config.toml
n_experts = 256
lr_router = 0.00092
num_key_value_heads = 4
parallel_block = false
lr_mult_o = 3.0
lr_mult_down = 3.0
train_tokens = 592000000
Below are experts of layer 4 (counted from 0) of a mixture-of-experts language model. Rows are named router (the router's row for the expert), gate (a neuron's input weights, with its number), up (a neuron's input weights, with its number), down (a neuron's output weights, with its number) and show model dimensions 64-127. Each number is 500 + 50 x the weight over its row's rms, rounded and kept within 0 to 999. Numbers have three digits each.
Before each expert's rows: "comes before" lists some tokens at least twice as common just after its tokens as in all text; "gets" lists some tokens that make up at least twice as much of what it gets as of all text. This comes from a sample of Wikipedia text that the model never trained on. Tokens count by the router's weight.

# expert 206
comes before: "\n", "\n\n", " The", "-", "- ", " In"
gets: ")", "\"", "),", "\n", "\",", "."
router:473377487563498540538548452417456486468523533448434492481537385534386396506472503466551509509605506487445457517517583472468528405517577551472575562517582543523463511539425570599554571454561489
gate0:509465537509597546481575508452526480513418524522541464506496505477538455449576482566412452478519595411434526440464530615577472437365474518586441519505477540582516484536497484602504521530502499
up0:535549444410470487491597480526588415464440468408479490525623537444564538537436528551437521552453587400503456488506473555533561556523514497490480456497484503526534591430439532477493528531476485
down0:485473531557536498531563414569515516514485430423429531581524474516547549481471483527513556584487561406552547537505458353447488413486427491484495449432503546544514515455364487475491542451504542
gate1:565422539540501469521427548511485438578529529486544411456468462554532500528622511508578491498481419589540522493498555618525508464481479427505557479446501410523431583544547495493496439549533425
up1:522448514477538418476457444436450481514501483515475514576499531471461424478442475466433530583559611371499436460532483502515510461567465472534442565430410550543513507530553509516481492483478573
down1:453510487530430515427551522482547468453468484454402525488496441513546520516503439520515463535514545500487480540555528564435584358455567615526589531460490485555458505576373456430504451554481472
gate2:552521487473467486521506503626483451488460513458487537465541489464498465429519457571510570606432519506599498475460587564561500596418440473441489578582475443468487557487540394468550501570540572
up2:534569463448578487489451522504492476485462492565460459456516445433475607466493533495547582563500515531535575568427634502537508548466514524532619494598480385435543537473502453506459560511597442
down2:490479419437490489499447454572512547522497472432573501500459559470493616505575517564481585522534444516489555500502534492489488621564498540477435497462543417444542555547536409549410495479477488
gate3:480501475425446549595453459509450560522496418530555590381594489496503536478423622483453451579546487479476538453497458428529408437454403513508454580517541431480518500556515488547473541492486564
up3:463523448503569512550400499436504432489461514543513490525488530505509502447539542502460585484521650444506484558533433512485560587616513511559453463449444544445628543499530455518444617547539516
down3:575510470533501491493563560407473467579450455439475451503483488434414449545529577466539452449450488542561464531462437464535464519553507377409402502572465598564521478533487535533487596511417496
gate4:509565574519518461505377492580442488504506629509530558454478484498534517456526495442519420509537510538535542512520462545578487478451508483555484453461468515553477495436524452443516512469550553
up4:479547471494428418591496515551371509486456480460460518528542486510418482478545492447426456520449538444431360553432498553468490500560491539578451468495563564390425604542538462529535541589530470
down4:490557524500425558545558490517488540560539389529621489494488563500508495504479495510496526544397469519484458501433561493473551488482333553570585489531514492505500527585463421471523505591555531
gate5:567535569445573497463523457601526399513532488529499535467523432418522442475466474560555533446548463519562504504521451515495474455516430510550504498470479564571523463468530420542568494472556410
up5:577508471501518493578575410524511481602464505488528489504590464377485539436498533472615519489480541543470495502544459555512523543562381550469557499538529464484512487490397432441529388559520438
down5:527444410605564545448497427447478516463477593469472509495458569500462477476506608549576568483600539527452410540475574575576576561548581521543511545481539552537350482510545539465461515560529508
gate6:516482459481468386484534495481477507457476465554564488476520513408457502521491540437385507468495539450412519445524487508448479437683429548566489567473455484475617486540392447540494499533519494
up6:424443570556392474550482518544455456501545469506493379510542483358515456431512498451457557419485472468441456549534453453554390553555453502486465510503546487533471483516524456508539515582505570
down6:551419479506572467522556577507507474449395377454524405522579559463479475525461437630444469555505538459472396512537383468465530437543500476469559559494484470489512423458437435502481516519594481
gate7:500499558425564470365557510463564495479538437493461473525472448502495480504495508480517425488474438445450483466468554545514485489538386479490562530490462429553587477520557385490421403483582482
up7:413470515564518531579508545359491496531468554454522461436547488545485574492473536603601515565554515488451525383547575491566458483542506549488487577512606445471523510581454528469568541511524473
down7:481469517467582522529502423556516541518411509558502490538547525538519564393563463578466538593525547576481479461533480517421497469553439586485380434569484594501506434481478621518474619455464518
gate8:488500527445474427499483583558517571491470480522472537531502570488555453475577559477472441425460466490450454440567534483561559518403453410570510428418466433487462517441553509463492403597507545
up8:543455536470479541473450494591515565475518496464538478481454517513442500436492412451541365418472419536562468523475544501492527567495456432562539456480529537560479537435511447554470394468417527
down8:425484505512477566396473449536516462453548553467507497501475384579431447479486440507552566470585461484454477559509568552419461533526496555510660526438578634479554489523484508602527514526490567
gate9:477398501454581507550532511501565544464557457555536454554509460489532415514481546511475498358538561419584503418516456465455525426510490439556561490524551537448483510546471467461525520541583548
up9:427462541601416525518456369643453570514480507481578395504493525538396462420532494489488522481526412517521524474548542602416478546580419449471452498454490460495484527616518414509524439474388509
down9:427387470456496529536462477503553573445629500412469494584444500547473500469575476446434519501575490478481560531548404557457567501465409507432438518610498511519479579526521508489518517467460453
gate10:353436507439426530518514498531534560473506458611514466490500491520453581434575524465445441406478440578469569497447472478433469538520448602523426525550542452538522623424480464471493532450477509
up10:491459487488452533568525456547525439464501479541480507491483464490581468543443461523505459369470489581566532495473570403544458404510498568496524547555498355601551434568560551507556556496563532
down10:523567502470510413469426470577528423512603558512433514520409529487492523524471577499478471528404395554618509532496524524487396428474492567472493551578450436550477464461561520522449441473557567
gate11:440494483553383437572551542444536465576567579439475481426438512455503503414440488527521419380517460505534474475568423630452481561504539525503421486545419503599547539449415449573522516506462518
up11:561552448551493459521509470587473527489540551440431451523522494487518469470522532528431528386598492400514481459559500579444493547451484495605433452485477425448535617414514558527524361473455582
down11:463459530543405463536637439588508462436471449502581517565556509555476508450496452470496435547525460494459570498548627422539452481529452500573484448588512496522493504507506538487483601460524515
gate12:445535463514467433581485489573544501537537548474501464526465507494500486411409482477441410472548467497521465418506512561395451509536418549469453451404545477520478517537546492444453401440562495
up12:431461529496503543476561525565492485538517539458488548475521475527611456508517587441461491475486489640448449541528515531428470549495522521493441550458539552556409491519489436498524508476664462
down12:439498591459525545513478552552435528608551517587522553498571550453583486530531409478534480415485575458417450517530574518439503483504487526512467374448503475494503583435454459545524541515473491
gate13:557479416484486531541508465417471510491386427480493456461540436562495653550510481383491470387525517473456545407465463477525556497432477537537456538575519453498461423517454512507461640515529429
up13:518520506560512502516505517449472563483444484462532562554596545571537535548446482526546552538510580480630482487491439475490505587551467592479472534478509449457511429448516531591475526542408502
down13:483391515615445552483488490401581456490509501399475455534545545487515505496504441486565478510532524569472455501450545411543485497510432436438545463549466548558595563490477523404579501517467510
gate14:565500515434572537508538445516550475469441443479487493491437519544496536554433491432422436529426524501450651410572581528528556459521436511540482532602480517544578542492468466485545507548411497
up14:419491625433486520505583576644487476558505531580455530479541497443543502430503511549512487401445507465472542509539583462565386480504476450391473498504547481533470483546518533554483545506494474
down14:493474554500571565473488455495483446494508510463486550592485442500454553540499541498416468449536540504471559541503520569456493400544653475480514518426494471552441532513444435492549526575437531
gate15:554556510522525426503402531540470509589564530497504488509502483487386463487499494498455512456491627506577383576520439522564489515502492490495562406416480568406516519434434522498524423565470447
up15:446427510462471422435539499554578528456562465463446521558512532489395497588532571520477513505500538502504524499549498599507479488623474347532483505509486458434554456448476436489504517530540505
down15:513461534464542507497428454559558581518537554571508466521489539500432477601531572466471478498435572593486470505488489532502492539507431390487507481462509514456582413467450466511596499497378558
gate16:511531379488538494572492474568569497584506456494495489496437580482583551482413472538514504437437525536578619481529496505517486439493467448468512502464550590507464523518533545475444437480488415
up16:488473604493452478517612554452549447450471520509403461516542490563481491529513544462582438559436463544473537544497486421583533498490573407390525521528518501474452495522522521473493450506534470
down16:454544489477528550575462519502521527510485498523472493528421438458524460459512522500559535507512528454539513528436453498567560458540477409519436548487471471445503431455540477516473528483500433
gate17:385439611551450444532483479515526517455369576505539413537563461519461531525537393497470594535512500570513516396452577469424457500606422453537477543527519494490513473507570535507631533554469517
up17:450520417594586484502469489516469491546526487532546503516518597559442464462550441523521500486424446464537488547452506449526517573538386415452475490503501456481512584359551474581478589500563494
down17:607455549492601450480471456458521527549540479501498384414437524443542460510456508497531488528425494506438482509561467522501527480471584471524449406467494486579449394559500546430597447542515565
gate18:476502546537548345548464502528448592494504415541478538564579537478464518502530527390392567464411473448513515482527410496482532564513463544507532546467524529550591520544586540472540503529433468
up18:540438471501597462474494530535423490634453452576480520527505582542515462647445527500475482519452466463549546401421540498470518516464390479489548524439437461495453537596526515399470464548536478
down18:478577457451491488434576551428483497563475458594446534533567549469518491555499548499397615403584471439445532455504493455548510490462496521476395484452460527544523459585442597471534545520587402
gate19:473551529477455500502512565483527492449497552450480557491547470543502606505570444568598411578468399475481390495489482538524437524528455519523539559537601550510457423459471493509550565556395459
up19:445527536665544453574481480551507537457427429426477436549499484524489478498566541471527507511525520590494508511467547461569478424656505555505477472578503511554523439510511519600462492578686478
down19:477507488515526492453577505610487476536555608551459534455522570542499419492414513490478549450491486434531603490508456499507547543490560453442493453448475457442498575533564521424496463461475571
gate20:492516491470532523422437447511490459520520452541470487536575474486461509440499529517444506444504460469532498512522539566551541511498542517654387488379493423482510492586454523483526511439503537
up20:483542437447577488567564571382495496474578476590445467544514518555426601474500524515526503526571499399547455498522448426592529479571455529439590504507486521447502520515546501412540455589561499
down20:535499473450510507586443592539496477446469506475460496575590473542527517514407410506482649454526568518563460546620545487544527444544499446529569486561460497448456587489493540426422504570613492
gate21:500501550565522436549531534560523523514478500500443512474455440530443439429437513432538472516487476560461551460435534437560470525481469517475445542567559486551442538469621417517513575425396516
up21:494467512478484527461487519489540606580491576486472512457451520538465538606466506525583363476559459506588513464461419483545530541495433550468443452467514461491503531544487518542453509521533556
down21:491473524512516509560560550516434507486430460585548493426469570494527577556477554504375418479534576476558484544514496487469448520467510453539432513511525534477440479565604521448404565413475434
gate22:508510546570472481488546527578478436548544499470509501521554441492387422522579439534469459506452533536524507528497499526452451537471537476518471492348527468540534491463575513571539490464530529
up22:531514513467532446476415527497574494494550577482445540484443530549500431491469425545548478494422522417574508425510569473483484389522465453544587521355479514492520483460618576512543458516498475
down22:497565494513490544485447469530475458531484449547555477502462453559502451575483449631524621507575405461525524587610447418436550414426545573495506574437572510384481439556505483489522495494495518
gate23:507546470542515529503501464537513544545584474466487468595522580468528545386546513475403467428493456488529567517421500456508541537476510607470519620420542473529584473515471491427526434507552469
up23:530478541505443535444463474522489502544499496563447471634531556448431483489489496415450507601435462522540458516473500506412448537456463590552506569423497427481523530520485539469528443456348476
down23:446488521563432510565540475523551460522420602551556458508539437493525490526466468475476433453487522528458554590442548534437534456490453530524489445447521439496553480476477488475493456473355433
gate24:542526562495482505539523456517554447497527517527452444479552397383468480444498472527444471448461473468549511509469547502512472530409573445510563469391534476547534500495577485448543471440518526
up24:530493420489528451464499573394400498530600569441535490532527415485572407454472462563554522559510459471508403534551478470499431535591612504419488521415431578487490464520543466547447470550510488
down24:602470532506401454454552491575397455428477488548489556465563486507455462406508514563522577443535513529461552541398495483491508517474513510525581523478556498460397492389483450479500427485538474
gate25:509543455464547495550513506576626460432449562553451545527587531472501571476463376520449581559501534547508522422508468438568485490412533523436477476504626501483499574478454561498546602480426517
up25:553520495570484523497490518479478479498499563467546511481549475506575526417524530517452609553542620489554413485498393505475522493424425518486456442521532513452489522471494556498483412466507505
down25:582476518617472455552511483409514477472585564540463439503514483410429524574482447468543744522512472560492513493536577479468534415431548456495573444507525477509519485560489465529492517473532569
gate26:517481606429520590519441603482468476368555484595422427532582541500513545361538478511440495475438565585523522503474550495409526551443468492534473529578477462440504473564570439490504533459437467
up26:522549427506512490466482512440575449433452424552574515539493560472504443514509593521607557529477511519509476506417506516516537541535479532490558512471515461432523561474466481415484547595443519
down26:560566508519527393518539506525491461471503375526536562493434521469565495441495525562549496493497519482542443534407486505434544532418510545584427462453450408399461500464447394445448437506479504
gate27:538523535595493491464527513546392621468496447601476529480449487482516587490472499491427521485534472544498536593394549546540511528503521476610382463510519545451514508519600482533554452455530436
up27:476459442363424452492461514488438500541458518391472484547387529550439494507506477601442421503535423481601487456510532484530443537526519499489500526481491468597452521421474552557516534532443519
down27:498444424474451465459521438484455493506480513417496494616454471509435529489513409670465426510498492532508513441582485550410542515515424546547530533561460449511465526490473562518527496482487488
gate28:405455502479440464585556467577540496482451454502557477569593441466602516402545543508435468486477511448438454508481458523533535631499462539532510566538493517485488446408456431497521476550514495
up28:482465502598482539413506569446414422526460604515558491521448580498542483590498415536605496604431532479501395465549465529526491480540494495565521498572486466510516440513542486481481511600450528
down28:604427597429529454565591488493489491524569494583417554563480581436525600545451564519519539437473555509523427486443506439538442541446568401555507466452578506502514507559530469456607453599504399
gate29:547623599494444525523466449510516514434470478488414482493533473480501503502476501391486506453479518497441446583541538427447459487441526393470478481450511496471464496479561574570499439393462539
up29:484488543525566472495459383606432489509485417452454479503464538478459497494525566519609502478494518477517466500514475441518583469475443439506539489576422513411512528476535467449531562453514479
down29:499482439517485542432549554483444521489492443509535506583568501508438495442487422483544504496565488494516430408483524486529572580526623493476521467527578431391555555463525537573453436614535535
gate30:484450591533467568431551540586498418393547496514415512429473513420527511507469463594483520484468448578480488502525519539477519533450526483520466493409593484561581552394481446626504491506459537
up30:494481463554473446565447481441554497503474493458565520526588445610428467472420461534477456558569523501468442485538548518507426556517448511562472438572454457385423583475502508431451529564439565
down30:487566509546456552429496455449512480604450552499560566427515421500535552469462468436462595459540551507528528496570474396523458544459530513538449511521575535462456496471471578502480504488525614
gate31:454547521565564499464378495570525502421520435561508523545493572468500479463541391505397575515420520535546475566494550505427606536506425514527480549522548488447612489567467528520476435516437474
up31:510479496443428401535569576530516572525523473487484465468467501556554494509447502436440501497454479592497530489514508496502495421520450423551487511503480423476448554490568488487505449537483563
down31:557437489443514511429473359478564431436458413443454525593509508492502593536445505463403513534445497514413497505452470518491580514484480550548560560522543459548579486525474579544506503516437508

# expert 198
comes before: "1", "2", "20", "17", "19", "14"
gets: ", ", "–", " July ", " August ", " May ", " June "
router:530515608427451529521624521445527532505481607425408416426559480462521502477497493581464513488479514456516502512517569580510553456496467540464520487509500460604443578398573460511555481594554503
gate0:489516585570498503420567495419473518560491550477400585587495488511488449531455480516430463511450477625425546497532483480545485418503474494518421405467400510474453482506508574468585486448503430
up0:531480585351509452473403605497547495495519518501572480541545482538469506513400434591477524551495492472618510516560506469476506548528454551572544569427559571518455471516532518493506448586469500
down0:554422565423563466448451442539608440532501559541477499428500479496479500546552504507547473507512614553491445494523575532562556519484446467466586379455501409549436565458463432434471553562513552
gate1:357575561521434509513527517533554545446464475503520412438479585486438504420574502487480490421455527470457437504519499413494510477414400365563445536459510544472499478485467530474478454579554493
up1:511491462453521406517587464499542494428491545579499428522490534534496421452552542472379467439501489520486619525469421462386599477490476520385491404510480501518456520525432475442381526590490490
down1:464564557498540508529634536514528531460529554460607551531464492531462564449505577541475601523467385498518443500510496440454446566500488575557472569463599521532522537457544536556449512531493474
gate2:508553496467560486546424431448428593387445486441546422471566489562470458568493447533453608479419533488449505577541439492403487518459464468552471498505478467438528564441514546598482502489478473
up2:416499525492539530581390392408547568464521628500471456449503542539488613505531460519466429459389467487517458475483468532511523510645495606462433434491483431418412580475480527524492508543599502
down2:508488547438471531473407517546592497488499622472550513474505525502506463426506538593540633507497432465442567503497520518508574452548462514485529470509500459516442462413545460556502502558446500
gate3:523499509426548484410497504560523448587535525487465488419501452523565524472464607661442459484411437407485502547540507536481471498530533530478461444446471527421377471420488467509563477539493520
up3:596541540451466548472402507487502565536489504463535489469484533440487462500495567548537563614400519474464530565545526576418535506560465465571362445516495460464480436418445391519452467478414576
down3:460535505469443491478430444408461543490606509440583496494500547505507473510537439552444612414548494445471511511464487473465476466528586497545484476454474430514414467535560474467499486530546474
gate4:450589488542462513537469474496508600472511410539531507466484481512571510544514464530443520483500496534526460489403432518402531547517395469526524503480435364559427532502517516541489516490549512
up4:479446533476401464525499402451470471477463519561587485549459556527593470503518501499461533463494503493401540504478424569546517490522591604516474534526439554509600516510545595634521504496539518
down4:445528508475560416472499534381443454496496487501575520390494508466571503502493559496588338489429466494428570503426480543442494446544537513482473534584496462491485459560509476448511596595509423
gate5:485529528538468536479531487555543507503516525490422479502590494517483484482465408455498473507484430579477471533552503535539510617474438454420405546580602533452476552429549460356447439528454437
up5:539496544588520463501540449469486477565585521471557467515498490442522458470571598516534434510601506464549499486488451579483436564510496481450500471387513517441444559471535441511459529459502477
down5:549472589539430504583530507526477569483479570460509584542515509505399432418551568482431505488428391478524582546504527477449554475563466532470522582426558500487473482535592484493487484535469576
gate6:391593523542508461432524539444521455503478473500511565488477472449456524510477479467631514564521534452500488581566473551540494452468409536580468488534507542388404454522515433565538455550441496
up6:493446550507578508498497538466595496554583474502489474464494442488587512513546522607448476575550552428601518488555515450449554584514583464537548438473495434491506570524551524518500639516524641
down6:535518544516478514438486510516540435478603513488514454489542524472471504486467529590528439459535608498491457485538515459492549467460520495473601468403493475561561488477562583516497500540622550
gate7:479512508458504564512534449449526465452551493441454508533489463496614616490537502520473464457543529476422482508563545511542475608516506505569540439554533460495510431409473434578581478511614527
up7:414493524458493476477527563459525496488477463465507535532610494483515483552535590599515482471561422464496439506455421556426474494494498467550468524454489444433495473489565605504505496467513434
down7:517552403417443556449442581516535471452583479487545459523479431506446414461439450471590501532577567458477440506513588400514448586440444574490573446538482560567464546469497507464466496407436532
gate8:442544527406481525492418484538527450482551556447547557472469486450454536402548462504494371407523447475591559520421534406483496453516519484481596489559519520528418503400473461538445462491459569
up8:529509551480571593477458508554564483511478502462491441403544484435473507489572468544415430442528516413356474536568467502570523551467542398543443517530569547504476484425482424473552456540454475
down8:472470512433434561470477445620511532459385570527487423442523480508503421586550467524422499424490541559517447476567512511427548511449547475461497513566454511598451509485535475537537570531557615
gate9:458400506501525499550439546447535470511439490519560606501511453444447495441501518542424497388483467418516468493557499480555595456480489568479526561439512554515467483512519375526604498510451509
up9:525481510460561514520564479466565508443473552423521557425520585547449525481500471497515549589423438456512554525454436516491545438511516527488379572477535480474502538573469478570463412564473468
down9:551523419526509566561511484548492480486568502491526539453549503632488540510573447524475543536630496531435568467558444541528553388492481439572502539513486563630467536482556464534530521430496522
gate10:503554404540514507554507439456503436456409498507526451453531531495439498563490560512598613457482579488429509452481475449334467524548434515549535413537415511496513483571586502463457452535496518
up10:542557503537509545512484557572548593546453382440435442526508553470498445437459564449531462432413544472553505435472460509447523511524443487519487489539524420559507482497461574460483579445568550
down10:515510545531610495477590501537528455493455435396454525556491474491564438494529532495496500555469514527523489475539478466581423501493499476386456469477402456534487650488487381451446463575421578
gate11:460532516436470549444519433536483549495596513486416441450502447555486593453512460513416449584474487541462450546519615527526521537563451497515367424533472509578526486431526499483512468623530514
up11:513439410614487451472586501429581570486444522473484491506533436480407512487532522550465445462508529455581605498469570465571546506504575564598547470489495586522487505478518571521445527426452468
down11:515582579489511535445440480513499528502490371585497485512513563520454379509461520409456435516531525543567509517487483510482493489574468458505436452464409499468557476504572521401538496472516504
gate12:556569446513527580507464587499446384401446450448499441447428556517522463474595477489502539468553547496513453617505506552440499457470582531526471606538473457573473413502513492530537527487496500
up12:484514426457595520498487504493474540382546501508527347506405520499527488499492489422486478456452527534492564457435483494456624516456603601555495513475484468510542556561568494483416529480488536
down12:615522470537565506577401474560437463514565468542503512466461532469453559480474494544519289553398482549545513537399391554488503459526485443451473524533494527522495487480480450537531595487492476
gate13:365397472469451464532483489552505520481533455595479579525512571508501447388423523503480443561530384426475487548492498496535461436505501407545509429596519525387475507570513509479409492523500457
up13:506500510489478434473557497445553518548556479506389470454431517435525510436465472448549465545459378598491465538528482600521450325536495421538538545475581494439568468480485559383450404568404461
down13:576447565483535468349556428483516540529497477510369505454512577430551506455430449544518667509478567448440501504590466545438472523515467520418501462538587537576525511473474542514537544517464535
gate14:473506509447511469546476408565516525547461507425470541497500478556527507551562524514432431505528440400485369565491496478433505449465467484630451587469498489508532476656496493513521483431522466
up14:474484457360489462532460532464418432528511557450560425534534544503490508574565547545465528447493504579561633513515553474524418468554514534486583381491402451523580577375482408468515504487531459
down14:456515446454551466485518523536494544464654494513518508506487402437460390526449550544516420445475492502478581410531453447594451515473492566478495489500538435486529496416504552533551466499467488
gate15:425501490427510507529425461471581473445461442531580510493370499485514514489514447403485507477499412479511558526480485512432456474482425512438445629552546461480513478473557450491456445530393544
up15:501456495506461478502446478501410528527440443504543637483407560530535579537507540423499547519478495449466495496448538504504422433572488453515551492576551505387538474561491495501566465484518487
down15:491488463511505469400454579550448445540415452526448552546524514463461529461514479506565436528553500490387445530572438517560410453617502425489550533535469569350530484523479515542522533426404462
gate16:538531550529565561526531612485509469460446479453482440469478509440521521511510561578436462442498379569512524561346490453490514473464454601470372569451482491489452589494501479534550548462533504
up16:608464544511499524528496364553425440439524606493487538467422560513489477504540474441548431593450500528480556458582530543496561503483417487502550488487633554478468509522456523509546484572520546
down16:424545512569526451385485548464500480539462441554507444372498530455515516518525543499400538504494527423558497546454435430511466506504510590437515518480434507468536466512520604490459476371489471
gate17:440533424490544446465527502497364539391477458557507389554528469435488508469552467539457526494543463553501454453522509473450448507523502523497520486499548501501439496461489447548548518497546504
up17:487512441590554550465392491524510518520576568494485530541426516526539568406503448479430566446529530358525519489521540491494558525498483548565536410475627552555534466451496597525419474511561456
down17:440504556509552514518520430492513562548476525503473532501481529500574423506423552460437574522492433393525507546471478493452524544428469549504428485490439491531567497479522546550463488580482577
gate18:484590493393507603523473514539557490511547477555522582455572428518469522502526442544537508437453439555510475481510435541373441495454504438530487533538483508522439515475519448456536523453576576
up18:370529489484509501430530622425621507441477451546406518604558551477468554467453553560498564448540502477464541498434532487483476469479436524446439493443456469485500492504492497454488463478458478
down18:511409431468451497487471605470465459456477594445504487529528454503553507537568433531464430443484531611507501501395482429472474478484511447491513530516446510477580473448402477475539425439526395
gate19:517542501485458463445456500479637543600528520472531492504525479438461467507582453569448445549467437534512448519550511481460424580554485465442545491468489454522497529443389470502465443459449449
up19:516447460414530492517391441475489411509408440487455449551460610554418494478534453518454453471522565546475450483648464568468530575438452556581489524588536499523488515499483493549511512481538495
down19:569477547477561506554504459458512457532454486530606524495434515567538535519523497530446548499442531430495568614569567629492391457556556500536528502549490467402496439511531555499603504490546514
gate20:509592477608530604527534539488573410509574425508641434488521485476532442478572509546524501551532499446556509576508402468459440540485513453535498568449522539476473452442529462506455463485471607
up20:519435375500455456465432536439496510455509499458516504551490572594545424535428546533495492541429569545630526530484415438397459509482476452485505456534451485475496463520440514546459528439507486
down20:424513486501508508575492578433437519582532424476457527501473543613527464512483493454550371468461517418535544517456536520469523565550529406394478419537510476512465544521511468422449583519465554
gate21:410500498428556472408575550459465519574543558563472539569513563488546581545538511477460373475539437433474570507593525528502516549557466464643514485493526496597472449551476562351485641509522501
up21:557580465597529611485478365498431456505576493557494523395529554472535496477479470489450500498490530503479544535387546418477530525481469482477470513490581533444523492449490490492540526441521512
down21:445518453501465550440472552459519509505484566424500476591587535536451539492510394476478572485560529473507462409479466537509449513429508392504566500574503488506426505474559538418516567495446508
gate22:559490479403614486532495566520552554526425498503489449523545535512567466451510543484486486437555459566513522445523443490540483400548573489442524518437473432628561433488411560553527481499479518
up22:420478446424535489503451502467486442503562542528483595530440484561525525487554537528513433479425539481536535528536546510503593584421525570534487448463431500404442513402538593481538495465581543
down22:479473438485514427421578546494446504435638453560504500539525448489479515506466642438436510501519450516511592491603546399519544612535479492456488538568510585476615458473595532506489444479532586
gate23:479535526473433570615541486485521572446468586530502513439537433347515483412486506467429542501544504430493549490494442541486562416430560411485508538438440471546496524435497467460458528578417617
up23:466543536421520557408525541515433549481465509531515536424486508546368489459382633558477511534574528436485540501590554673523479403501515460549439417504506461452538472476526582499547501497474484
down23:550444480511489468539452424536438505500565565510516541560486541535555462495457518474477629640462492502495457517534446530502540436452554493508482384476532583580490539466523463436547593558576472
gate24:512437494534480469530498459506528590551433572521543499557491575469516485543533476428457466574530488466503479352629438539525551473469452530477564503458577489510518436482471413540501524533460534
up24:521548436408506451573562542538533524529469477379492468529515565426519481560532549443464553556472504435496505435527462540505554528506540506603467529471526463548525479474593545502479437419442490
down24:494457491374397506491483588528489428528539517490461465503485538483547492416428414525490562566495519412517530482426526564488600420439569559432576513433547490557557552448429435478430523534632556
gate25:540480522515501561475496480519382540407491493577521503524430463556528534549508487480505519436463564511426626572477509575487593548491483514498455445491473527496499491449588558470614567477492651
up25:532497529508498550530380491496425545537440448518591632447486503508544473516429525456490511553447550500423522527552472584528505485528518502580535406439516437455506463632506568454576453339530502
down25:529504474520507572434516586505485573509482467535586659557477557528489539462408509461491277484572429530455541590471483512461438558533557460475450576495505559481533485500464479521516480473496535
gate26:479516457407425477436490510454517463591453421437570540479460513452467440457553448563416423580637362578482525465582497455490573463620504483524505457583530527495526552417541404524488533515468402
up26:537557547553494481535590553444525522502486512565518562508541504420489464532468471467530408657532467518455416520560502519526487545453581425526531528474467448574552435506489498423565467540562522
down26:523517611442514458515412447488534497582464533569494534509541512437550484433417565471513472545482558513463414558582503471431633531578516505541482457397467492438519379447433558494550518476570615
gate27:561600518376602547460454471530516509550484490538478560567442538503417459552526484385536571531486476513596564538485523515424517494588433471502492527456550558579465487505563523431498515590502587
up27:491410543587491593588457418478560437525460604493513466430478538539509548448561483463489605541582528468431458421390425489544514484475540540552431545577532550482505474495498477498508442436551533
down27:440535471456581499510448469523471489397489491433481460556411438481493520550546555522409479608450425455515554445533505474508440550425486539485552508535547539556486506509390586503493435511407580
gate28:501447485545543639424423516597568550440516520386509533513440498499541463441580554574527463492488456522603512524495524573532553485383550440465469506534449455430409483428471455531432524379492417
up28:590561556530481448472464519491361492526527456468535506472467550477458484505487478527619559500580493497515411543580437544535524517574449456560600446420531489571465433565502527516539401504555462
down28:517486482559596482521436473493555454564514472472583481486480527533462433551454471578569510470481437514514511471507526593459523429498546478603468506452487467475472446624493557467569505449603511
gate29:583527468570590460510505458507547474563444514519551479481518568515465567490481511520442501501540476409581498513512444538498405428559534539463521497588615549513457453505558542572503490487511509
up29:527499467446487527533498450571428457458498496475432517565479446437417501573574493392484418504517490465517503478576542514515510564416545552505455466526523431538536490485618453513480545504423480
down29:425540486476484533541523605501529565521533460480403505587610477533502501479526473452523586486514545600496467468502485510535578521503516527437591366471549501542531439522489443411523539428488562
gate30:466435495504404471447529470562607495570529507512520446480442493474550506456507562529497522501585426452585541527376492537511518618579511493534465507499510511428498550501565510470393575454585552
up30:459464477502461502490586448516503568584575520498547419511483495528465557483558553496486365463558449443520464411524547524545490502534509421422537409468565490483387489517442485504440473536490496
down30:505569501541483491518554504447440437465456441506528452527552380463434479472510508450549573487477580567358430523551539472536488495507468434515609367470551423497444542526459497466466472482458419
gate31:473452541513430499449474618569500402426554490462462505477493516553462560483426384513533522573549401498448575549496504520432519565497520467525485452520627446468477445485580533483492520472567469
up31:532502562493586443537525447444489471618530541477490473455447479409465493612583532520536520411514536450495479491565475589411557510544401564456582509515645470498503543505538496504505490454506538
down31:482566450552526539482434562566519440594516488526576465522468526454511417486471543333469517490498488413539527535559504563511498566490499530477422523540560548483569496566508533533441519489454571